python train.py --norm_eps=1e-06 --optimizer="muon_variant" --dataset="wikipedia_en"
Below are experts of layer 3 (counted from 0) of a mixture-of-experts language model. Rows are named router (the router's row for the expert) and show model dimensions 64-127. Each number is 200 + 20 x the weight over its row's rms, rounded and kept within 0 to 999.
After each expert's rows: "gets" lists some tokens that make up at least twice as much of what it gets as of all text. This comes from a sample of Wikipedia text that the model never trained on. Tokens count by the router's weight.

# expert 0
router,215,161,193,191,220,204,187,162,214,205,199,231,214,197,181,178,183,167,195,205,219,193,202,179,191,206,206,192,216,179,197,184,224,223,195,178,189,217,211,209,210,229,195,185,183,186,209,204,258,214,188,185,210,194,239,208,211,214,182,217,210,181,214,224
gets: "i", "o", "a", "u", "os", "ai"

# expert 25
router,225,211,199,233,222,218,187,182,201,206,220,209,210,227,197,244,209,179,195,180,214,189,242,224,200,220,180,159,212,200,191,172,199,209,224,183,160,197,184,216,212,234,203,208,206,222,222,205,222,197,195,184,223,187,226,223,199,169,190,216,229,203,193,222
gets: "g", " New", "land", " Co", " co", "ates"

# expert 43
router,227,183,217,206,181,219,180,188,173,212,218,217,247,209,208,190,192,175,215,176,216,195,197,228,234,182,202,212,188,203,187,173,255,257,224,189,207,212,209,210,222,196,169,184,204,168,233,238,223,190,165,204,233,173,183,211,167,183,207,224,197,192,197,234
gets: " \"", " d", " O", "ro", " I", " un"

# expert 51
router,229,174,205,226,218,216,209,186,202,205,222,229,237,224,198,192,212,203,238,215,195,210,221,185,216,229,194,234,206,195,175,187,226,194,201,185,181,181,196,220,231,239,202,197,188,203,216,193,219,248,194,201,222,174,236,219,165,180,203,245,211,200,193,202
gets: "-", "ack", " film", " back", " play", " played"

# expert 40
router,210,197,212,214,187,198,194,191,196,215,204,233,234,201,157,195,194,182,236,210,207,208,192,183,227,241,180,182,219,209,173,209,211,221,198,170,174,218,214,200,239,194,207,181,229,209,208,207,199,241,184,197,199,182,216,226,200,187,208,217,216,199,215,222
gets: "–", "A", "I", "all", "O", "-"

# expert 13
router,242,171,197,216,222,199,189,214,218,214,217,218,220,177,188,212,197,159,214,195,190,219,214,219,216,214,223,211,210,182,200,197,226,239,226,182,191,218,177,210,219,215,178,200,208,191,225,197,230,210,203,182,207,169,234,201,155,194,173,239,207,178,234,190
gets: "in", "or", "un", "ine", "ell", " con"

# expert 9
router,221,183,190,201,235,219,219,194,179,200,228,210,192,230,169,213,188,213,188,185,249,193,187,213,199,189,202,176,250,205,155,204,233,246,189,206,187,204,205,218,215,203,205,219,193,202,231,212,212,215,184,209,217,186,223,213,199,202,177,226,199,188,209,232
gets: "z", "ian", " Al", "ag", " Z", "or"

# expert 18
router,224,205,207,217,229,195,181,184,219,191,203,225,236,194,209,217,201,169,213,204,234,229,210,194,205,202,211,200,203,181,173,154,191,248,202,214,187,213,206,199,201,228,199,185,229,206,202,230,228,217,197,184,187,186,215,216,206,195,174,221,222,203,208,254
gets: "s", " p", " b", " l", " ch", " r"

# expert 6
router,237,174,230,180,195,198,220,207,195,219,214,248,203,214,189,205,181,165,237,213,202,200,217,218,220,212,205,213,230,199,183,179,206,220,220,177,204,197,214,190,215,244,202,210,228,185,214,211,216,216,180,170,242,195,227,226,192,182,186,217,208,185,217,243
gets: ",", "),", " =\n\n", "oc", " and", ";"

# expert 14
router,252,189,168,211,194,223,210,176,184,224,203,199,228,207,224,195,187,182,203,213,186,215,245,226,213,218,194,213,230,184,181,199,212,231,215,202,188,207,225,202,201,227,206,180,189,182,241,201,220,201,158,198,220,197,181,219,194,178,207,214,217,207,215,219
gets: " W", "ad", "w", " w", "art", " New"

# expert 44
router,217,166,242,182,200,179,180,197,185,205,235,236,195,218,176,228,205,187,236,184,223,239,227,221,241,199,178,208,196,217,205,189,221,203,222,166,160,230,219,198,237,227,224,195,211,187,208,210,199,208,209,226,220,192,241,218,193,176,187,202,210,199,225,245
gets: " was", " is", "ly", " were", " also", " are"

# expert 16
router,201,178,205,201,180,218,199,209,212,200,246,256,239,214,198,238,193,203,197,206,199,202,200,211,198,194,177,187,199,189,190,194,209,220,209,187,192,226,206,229,233,211,176,224,201,182,225,232,226,238,179,207,222,175,201,219,188,196,214,224,208,180,224,255
gets: " G", "1", "2", "6", "0", "7"

# expert 50
router,198,195,234,238,166,214,165,175,185,207,249,210,206,200,186,229,198,151,225,196,218,223,236,206,191,174,196,196,190,178,178,172,202,208,215,203,184,202,204,207,243,204,215,239,209,171,216,186,244,236,180,224,241,204,229,240,198,171,196,214,182,210,215,195
gets: "ation", "ion", "ity", "age", "ions", "ations"

# expert 46
router,234,190,202,197,194,226,200,208,203,198,226,217,232,194,183,185,202,194,235,194,228,222,224,223,219,184,199,219,202,184,192,197,216,222,232,208,184,245,228,222,241,215,193,214,225,189,228,223,238,211,180,181,199,183,207,208,194,209,175,199,206,196,217,224
gets: "201", "200", "202", "199", "198", "197"

# expert 3
router,196,182,228,230,166,211,194,184,173,240,216,213,202,197,184,249,213,184,235,185,220,190,209,203,210,213,193,192,203,196,164,162,191,210,222,181,200,221,228,234,201,231,169,206,212,184,224,193,228,215,196,212,196,195,202,217,169,196,221,219,206,214,211,231
gets: "es", "is", "ol", "ter", "ens", "ph"

# expert 47
router,194,183,229,235,209,198,208,178,184,212,239,219,221,194,197,232,183,164,226,196,210,191,238,185,211,235,186,197,200,191,194,218,203,208,191,195,194,225,207,214,232,217,193,197,227,208,208,204,202,213,164,206,200,160,209,207,183,173,201,207,220,209,188,217
gets: "ight", " first", "ip", " time", " years", " season"

# expert 32
router,236,170,219,220,198,195,214,186,187,231,209,210,215,184,194,200,184,170,214,203,211,209,231,207,236,194,187,193,219,194,206,190,219,211,226,182,202,225,206,226,208,203,212,205,229,218,205,189,219,236,196,203,222,203,249,207,196,172,190,237,196,212,214,227
gets: ",", ".", ").", "\".", ".,", "),"

# expert 1
router,229,152,200,212,226,209,206,188,203,218,227,230,203,204,184,194,178,188,237,220,209,214,201,219,203,181,206,193,217,203,181,216,187,213,234,199,170,237,195,205,215,215,215,206,227,185,204,203,218,254,159,197,216,230,198,223,188,184,181,236,198,222,204,221
gets: " in", ":", " on", " at", " during", " In"

# expert 33
router,216,192,203,203,224,189,218,224,203,203,204,258,212,203,220,198,207,153,199,185,204,219,186,231,223,198,204,197,231,210,157,190,237,236,190,195,170,223,235,195,227,213,210,230,214,210,239,231,207,199,182,199,226,201,216,180,219,177,186,211,218,196,212,215
gets: "b", " /", "===", "f", "B", "ub"

# expert 42
router,209,184,195,215,217,243,192,198,215,185,252,241,217,218,206,217,194,165,204,194,226,196,222,189,235,212,173,208,204,188,191,177,229,208,213,178,181,233,232,207,232,230,208,206,224,183,198,181,215,235,182,185,194,214,202,214,192,173,196,195,203,207,231,202
gets: " a", " that", " an", " The", " his", " the"

# expert 15
router,223,178,208,212,184,230,184,197,213,216,194,229,232,178,221,206,177,206,227,199,218,212,218,195,220,225,200,206,234,168,191,204,222,203,200,219,193,214,205,216,218,207,201,201,218,195,220,216,197,213,174,204,206,179,220,201,180,185,186,229,213,200,188,244
gets: "\n", " |\n", ")\n", "==\n", ".\n", "==\n\n"

# expert 52
router,203,189,205,211,222,220,221,214,225,210,247,209,219,222,204,238,185,182,200,202,220,199,209,213,218,209,202,201,218,201,197,209,190,238,193,181,197,210,207,198,201,241,169,200,213,175,207,194,213,221,173,175,216,203,213,215,192,189,185,225,203,203,236,223
gets: " |", ";", "ure", ");", "ult", "ors"

# expert 36
router,215,183,217,214,176,212,215,203,191,221,223,234,219,227,202,203,195,226,210,180,209,214,209,208,211,211,178,173,194,210,177,185,216,229,236,199,185,248,211,222,240,225,182,207,210,194,216,215,239,230,191,181,228,179,217,182,207,164,183,198,201,206,220,243
gets: "son", ".", "ene", " called", "a", "ton"

# expert 34
router,215,180,231,218,217,229,185,207,181,211,218,227,233,211,183,218,210,200,254,190,216,239,228,205,201,206,197,204,197,191,197,215,219,192,229,193,168,210,206,225,221,193,222,209,219,209,229,211,220,210,157,205,202,195,221,205,207,185,225,229,211,245,183,200
gets: "1", "2", "3", "\n\n", "4", "5"

# expert 21
router,205,194,192,241,170,213,215,202,197,215,219,206,204,236,193,213,180,177,232,180,225,209,209,219,246,213,211,194,209,190,163,202,222,217,212,187,192,200,203,223,208,213,204,220,201,185,209,200,222,228,173,182,200,202,244,222,179,194,198,214,222,191,213,212
gets: " D", " United", "ia", " University", " States", "000"

# expert 45
router,188,184,215,220,218,215,200,197,197,211,234,215,200,179,196,222,179,175,196,187,214,193,227,203,228,186,202,211,213,217,191,164,242,230,191,196,160,242,217,257,201,248,212,201,209,185,232,203,221,203,157,175,215,186,231,207,191,219,197,211,206,206,225,218
gets: " to", " for", "e", "ri", " into", " over"

# expert 57
router,236,184,201,227,226,211,214,223,212,194,239,204,212,195,188,214,191,154,243,181,214,174,201,227,206,166,217,175,220,181,204,181,199,244,231,160,207,200,237,207,225,207,206,226,210,181,228,191,227,226,198,189,221,162,223,215,194,169,169,223,222,183,210,202
gets: "an", "ron", "ann", "o", "ak", "ect"

# expert 53
router,206,160,200,218,208,214,202,197,197,207,214,221,217,212,192,216,176,163,211,189,237,231,233,208,210,207,221,188,213,190,159,184,231,233,241,174,194,224,215,216,212,187,204,181,224,206,218,221,207,251,186,188,201,162,200,209,192,210,176,213,192,199,212,201
gets: "er", "ers", "ge", " cont", "her", " |\n"

# expert 19
router,222,202,236,206,181,219,177,187,180,206,220,228,211,177,207,230,171,191,180,219,227,182,230,226,211,213,187,177,206,175,189,194,178,193,190,231,206,230,209,184,206,212,188,201,224,186,223,197,250,229,181,188,206,192,240,219,202,198,211,211,214,209,226,216
gets: "ed", "ing", "'s", "ated", "ent", "ate"

# expert 24
router,219,189,194,212,223,237,195,197,218,196,194,222,221,167,199,241,214,164,211,209,193,199,237,201,216,236,214,215,195,195,158,188,214,224,211,177,198,203,231,182,228,198,215,192,222,185,221,236,209,230,171,194,206,193,216,208,210,182,169,209,196,215,207,219
gets: "p", "at", "d", "op", "re", "ap"

# expert 5
router,200,156,222,182,234,229,195,197,206,189,217,215,218,203,196,229,194,154,197,216,200,205,198,201,227,205,205,177,213,200,188,161,209,221,196,197,187,222,227,220,210,207,177,191,233,181,222,172,220,231,153,209,226,163,241,215,210,216,173,214,227,196,195,212
gets: " of", " for", "om", " from", " in", " on"

# expert 48
router,198,184,216,202,202,200,176,199,177,222,201,232,233,201,202,198,194,171,207,208,222,216,215,182,210,245,184,217,205,211,185,192,242,236,205,167,212,198,216,199,216,234,185,185,200,194,213,188,226,197,177,152,214,202,227,198,226,209,215,229,207,217,230,216
gets: "c", "ac", " dis", " rec", " c", " ac"

# expert 11
router,218,175,191,214,200,225,188,202,186,213,205,246,210,202,201,236,179,172,193,211,206,214,201,225,198,233,198,182,207,207,170,205,237,207,214,204,195,224,195,218,216,198,187,202,227,154,239,229,231,213,173,195,204,199,239,185,200,166,224,251,199,193,218,224
gets: " as", " H", " s", " t", " h", " where"

# expert 61
router,198,175,200,209,222,208,179,218,183,208,219,230,205,210,180,204,157,177,207,215,217,205,205,206,200,219,168,193,222,231,159,194,207,207,185,166,213,203,228,205,204,205,185,222,233,178,208,203,220,213,173,171,211,193,233,224,180,202,228,232,181,210,208,222
gets: " and", " or", " but", " &", "'s", "ant"

# expert 38
router,229,186,199,212,184,230,228,172,207,224,186,244,228,209,179,214,185,176,215,175,231,198,193,236,190,188,193,208,222,198,191,188,227,221,198,176,155,209,228,227,197,206,191,205,201,202,198,209,210,213,205,200,184,191,232,210,202,205,187,219,196,193,209,223
gets: " C", " c", "v", "as", " two", "iv"

# expert 31
router,189,184,233,192,244,229,206,212,188,203,223,212,191,191,183,206,183,178,234,176,209,215,207,232,229,214,177,211,197,210,183,204,239,227,199,199,205,210,177,207,195,202,190,208,187,214,206,218,212,221,141,216,246,190,230,220,177,174,210,212,190,200,214,215
gets: "it", "\"", "ot", "and", "ch", "its"

# expert 27
router,230,173,203,206,201,193,188,193,195,219,220,219,241,204,187,209,189,193,204,220,224,193,219,226,228,213,198,210,227,176,172,179,215,222,217,210,182,198,211,222,235,197,208,194,227,180,213,198,223,229,185,199,203,176,206,218,180,191,171,216,199,205,221,215
gets: " |", "|", ";"

# expert 23
router,223,169,225,220,236,218,200,195,202,215,201,248,221,192,186,199,194,188,198,183,191,194,222,244,208,214,192,189,173,204,180,162,209,238,220,165,165,196,197,188,194,235,197,206,223,201,230,219,248,216,200,171,203,206,210,230,191,170,204,203,180,192,203,230
gets: " (", "-", "\n\n", " A", " |\n\n", ".\n\n"

# expert 49
router,210,157,208,214,206,239,193,200,179,199,231,240,194,212,177,209,156,213,234,239,220,225,191,220,196,182,199,204,211,190,188,181,218,210,215,190,203,208,221,208,240,230,185,230,244,188,225,216,218,228,209,191,218,194,220,193,205,182,171,226,197,209,227,214
gets: " the", " The", "=", "The", " his", " her"

# expert 29
router,234,188,200,231,225,222,185,177,222,192,220,218,217,179,192,197,194,195,240,224,211,195,221,204,240,228,218,163,206,196,179,189,201,252,207,194,188,197,187,234,208,190,197,167,245,214,219,192,254,210,176,197,204,221,210,193,181,189,205,220,233,232,210,217
gets: "m", "l", "n", "um", "th", " All"

# expert 7
router,222,165,200,228,202,197,170,173,154,200,249,228,250,190,193,223,201,195,187,212,202,195,195,225,193,225,200,201,194,195,177,170,209,194,208,198,164,228,202,173,215,211,215,198,241,194,230,225,196,235,189,207,205,189,234,215,223,196,177,229,206,217,210,213
gets: "ic", " |", " high", "R", "%", " r"

# expert 30
router,199,199,231,204,188,220,169,169,224,206,218,223,232,210,195,226,197,155,223,216,169,202,215,212,228,188,193,208,205,192,184,194,221,215,201,185,197,214,214,221,210,215,214,199,206,188,220,239,218,195,173,188,217,185,222,202,195,184,185,239,232,230,194,204
gets: "t", "el", "f", "ver", "′", " sh"

# expert 62
router,226,172,209,227,192,210,226,183,216,223,220,228,219,198,215,195,171,151,207,166,229,202,183,211,229,201,184,191,194,179,207,205,214,212,247,203,184,196,218,212,213,209,205,186,220,208,272,225,212,212,185,196,215,195,233,215,174,176,180,234,198,199,217,239
gets: " R", "ar", " J", "us", "a", "ia"

# expert 60
router,227,199,208,221,222,235,182,161,224,204,199,198,228,181,219,192,205,193,221,241,224,194,220,212,225,215,182,206,203,202,201,182,212,237,230,190,186,224,202,245,202,228,206,182,236,165,200,183,220,217,188,173,219,167,212,207,208,206,198,188,203,205,202,243
gets: "le", "°", " per", " n", " res", "per"

# expert 35
router,206,200,197,216,233,224,210,176,185,216,233,220,217,221,187,214,209,197,230,208,209,211,231,212,207,201,175,192,206,162,181,206,224,228,211,191,191,241,227,205,237,200,199,192,198,214,208,216,233,203,184,181,209,195,228,196,215,197,204,188,219,226,222,229
gets: "2", "1", "3", "0", "4", "5"

# expert 37
router,195,181,204,211,160,217,222,167,192,203,212,221,213,179,199,186,156,184,202,215,212,216,222,216,217,194,202,180,224,177,156,194,249,217,190,176,166,228,190,222,223,197,189,207,220,171,205,207,207,244,190,175,212,160,212,212,187,176,195,196,242,202,216,215
gets: "ow", " U", " T", "ay", "ord", " South"

# expert 55
router,241,174,187,226,195,214,208,180,210,194,250,240,232,229,184,206,196,175,191,196,244,222,195,246,201,186,178,205,236,167,176,202,221,219,199,192,183,210,190,224,202,232,189,202,223,214,212,195,206,198,160,202,231,193,227,193,181,209,201,214,202,187,206,225
gets: " by", " with", " from", " In", "In", " after"

# expert 59
router,218,178,181,232,223,196,180,167,194,212,233,241,197,231,183,196,169,195,207,209,233,206,235,203,195,205,203,199,235,193,185,176,203,211,205,199,199,218,202,185,207,194,225,234,219,202,216,223,233,231,173,190,242,191,220,194,194,191,173,239,188,187,234,197
gets: "y", "ie", " v", "ey", "ry", "'"

# expert 39
router,230,193,214,194,217,221,190,229,214,212,201,214,185,215,203,199,203,202,195,199,202,220,194,192,200,217,184,206,193,194,181,199,212,247,203,197,190,238,237,228,219,200,188,213,237,183,232,199,217,229,181,205,236,168,229,196,187,186,182,200,223,202,184,201
gets: " T", " m", " St", " f", " sp", " st"

# expert 28
router,201,184,192,237,216,213,201,153,185,193,223,218,226,181,215,224,199,190,188,214,228,203,198,210,214,197,205,191,219,190,186,209,198,247,184,171,172,219,210,229,213,229,180,191,213,208,210,230,227,220,177,196,206,209,240,207,171,204,204,219,217,208,211,241
gets: " F", "==", "S", "P", "D", " P"

# expert 12
router,218,182,199,243,204,229,226,181,175,188,209,212,209,194,198,215,155,162,197,176,215,212,215,210,221,185,184,199,210,192,136,202,217,225,194,202,213,196,199,209,187,218,201,216,208,188,236,197,213,199,201,186,206,204,226,213,172,191,188,222,210,171,211,233
gets: " B", " S", " M", " N", " K", " V"

# expert 8
router,224,164,222,188,203,211,197,197,199,197,228,234,211,217,170,220,194,202,214,213,202,228,200,216,215,210,230,206,226,216,170,186,205,243,248,210,155,203,213,204,215,214,205,206,208,181,213,208,226,219,189,201,203,172,229,212,191,214,222,194,199,224,213,213
gets: "ist", "%", "}", " ag", "or", "ator"

# expert 56
router,199,219,181,198,183,171,184,184,156,218,251,218,209,245,180,195,204,200,201,193,200,220,226,220,218,212,211,208,215,195,203,188,203,225,227,216,204,198,221,213,222,207,201,194,203,183,240,218,215,216,151,200,252,166,211,180,183,184,183,206,192,202,192,237
gets: "h", "ig", " Ch", "ut", "ir", "ust"

# expert 63
router,245,182,211,206,249,226,216,200,172,199,205,227,232,198,181,224,223,172,226,222,237,190,200,221,233,192,201,199,205,157,176,204,228,223,204,222,190,216,203,201,200,208,192,202,218,176,190,188,196,210,212,181,201,195,215,190,178,174,186,231,191,195,206,222
gets: "al", "et", "il", "ial", "ar", "ary"

# expert 26
router,234,187,220,206,196,178,176,189,174,236,205,229,217,213,166,212,169,190,237,176,213,222,217,194,196,190,219,186,207,205,184,209,234,217,250,177,192,195,215,233,237,229,221,228,199,211,194,216,231,232,156,208,243,177,213,216,207,171,156,210,203,206,197,225
gets: ")", "k", "ik", "j", " State", " County"

# expert 20
router,222,164,207,220,174,196,189,201,222,191,247,228,225,191,223,228,189,179,218,205,193,213,232,194,210,200,209,226,226,173,184,177,210,223,178,202,216,217,223,204,226,202,202,215,219,208,230,206,244,255,144,209,210,168,197,218,218,215,221,206,220,197,204,247
gets: "0", "ul", " part", " out", " one", "ud"

# expert 22
router,234,210,206,203,206,205,207,169,184,228,221,209,219,190,191,217,213,196,199,200,218,206,199,191,214,198,185,199,213,192,183,211,232,208,249,201,225,203,224,214,196,227,214,219,220,160,200,215,216,227,182,175,197,181,227,201,171,193,188,202,191,193,228,220
gets: " L", "ard", "ical", " re", " American", " comp"

# expert 17
router,209,191,221,216,180,201,178,183,199,221,201,209,208,215,216,218,195,211,205,177,225,248,211,232,225,241,208,213,208,197,187,201,207,214,212,175,196,243,211,210,189,230,230,229,260,205,213,238,241,214,193,216,208,197,221,222,221,153,178,221,208,237,217,225
gets: "th", " August", " October", " March", " April", " September"

# expert 58
router,202,183,173,219,210,199,184,184,201,223,191,217,220,192,208,231,181,191,202,199,244,194,209,196,223,206,203,186,220,186,198,199,226,242,200,178,179,243,200,240,236,215,185,184,214,165,211,243,221,213,185,210,230,164,202,223,224,191,208,237,216,209,206,244
gets: ".\n\n", " he", " g", " He", "he", " she"

# expert 4
router,205,199,229,211,195,204,192,180,194,176,227,218,234,185,177,206,178,183,218,206,212,189,202,214,229,176,192,181,199,201,205,168,195,207,234,202,199,228,224,213,215,205,215,164,201,203,226,212,239,253,184,197,215,164,224,214,175,218,181,251,206,167,196,220
gets: "-", "|", "en", "on", " -", "ior"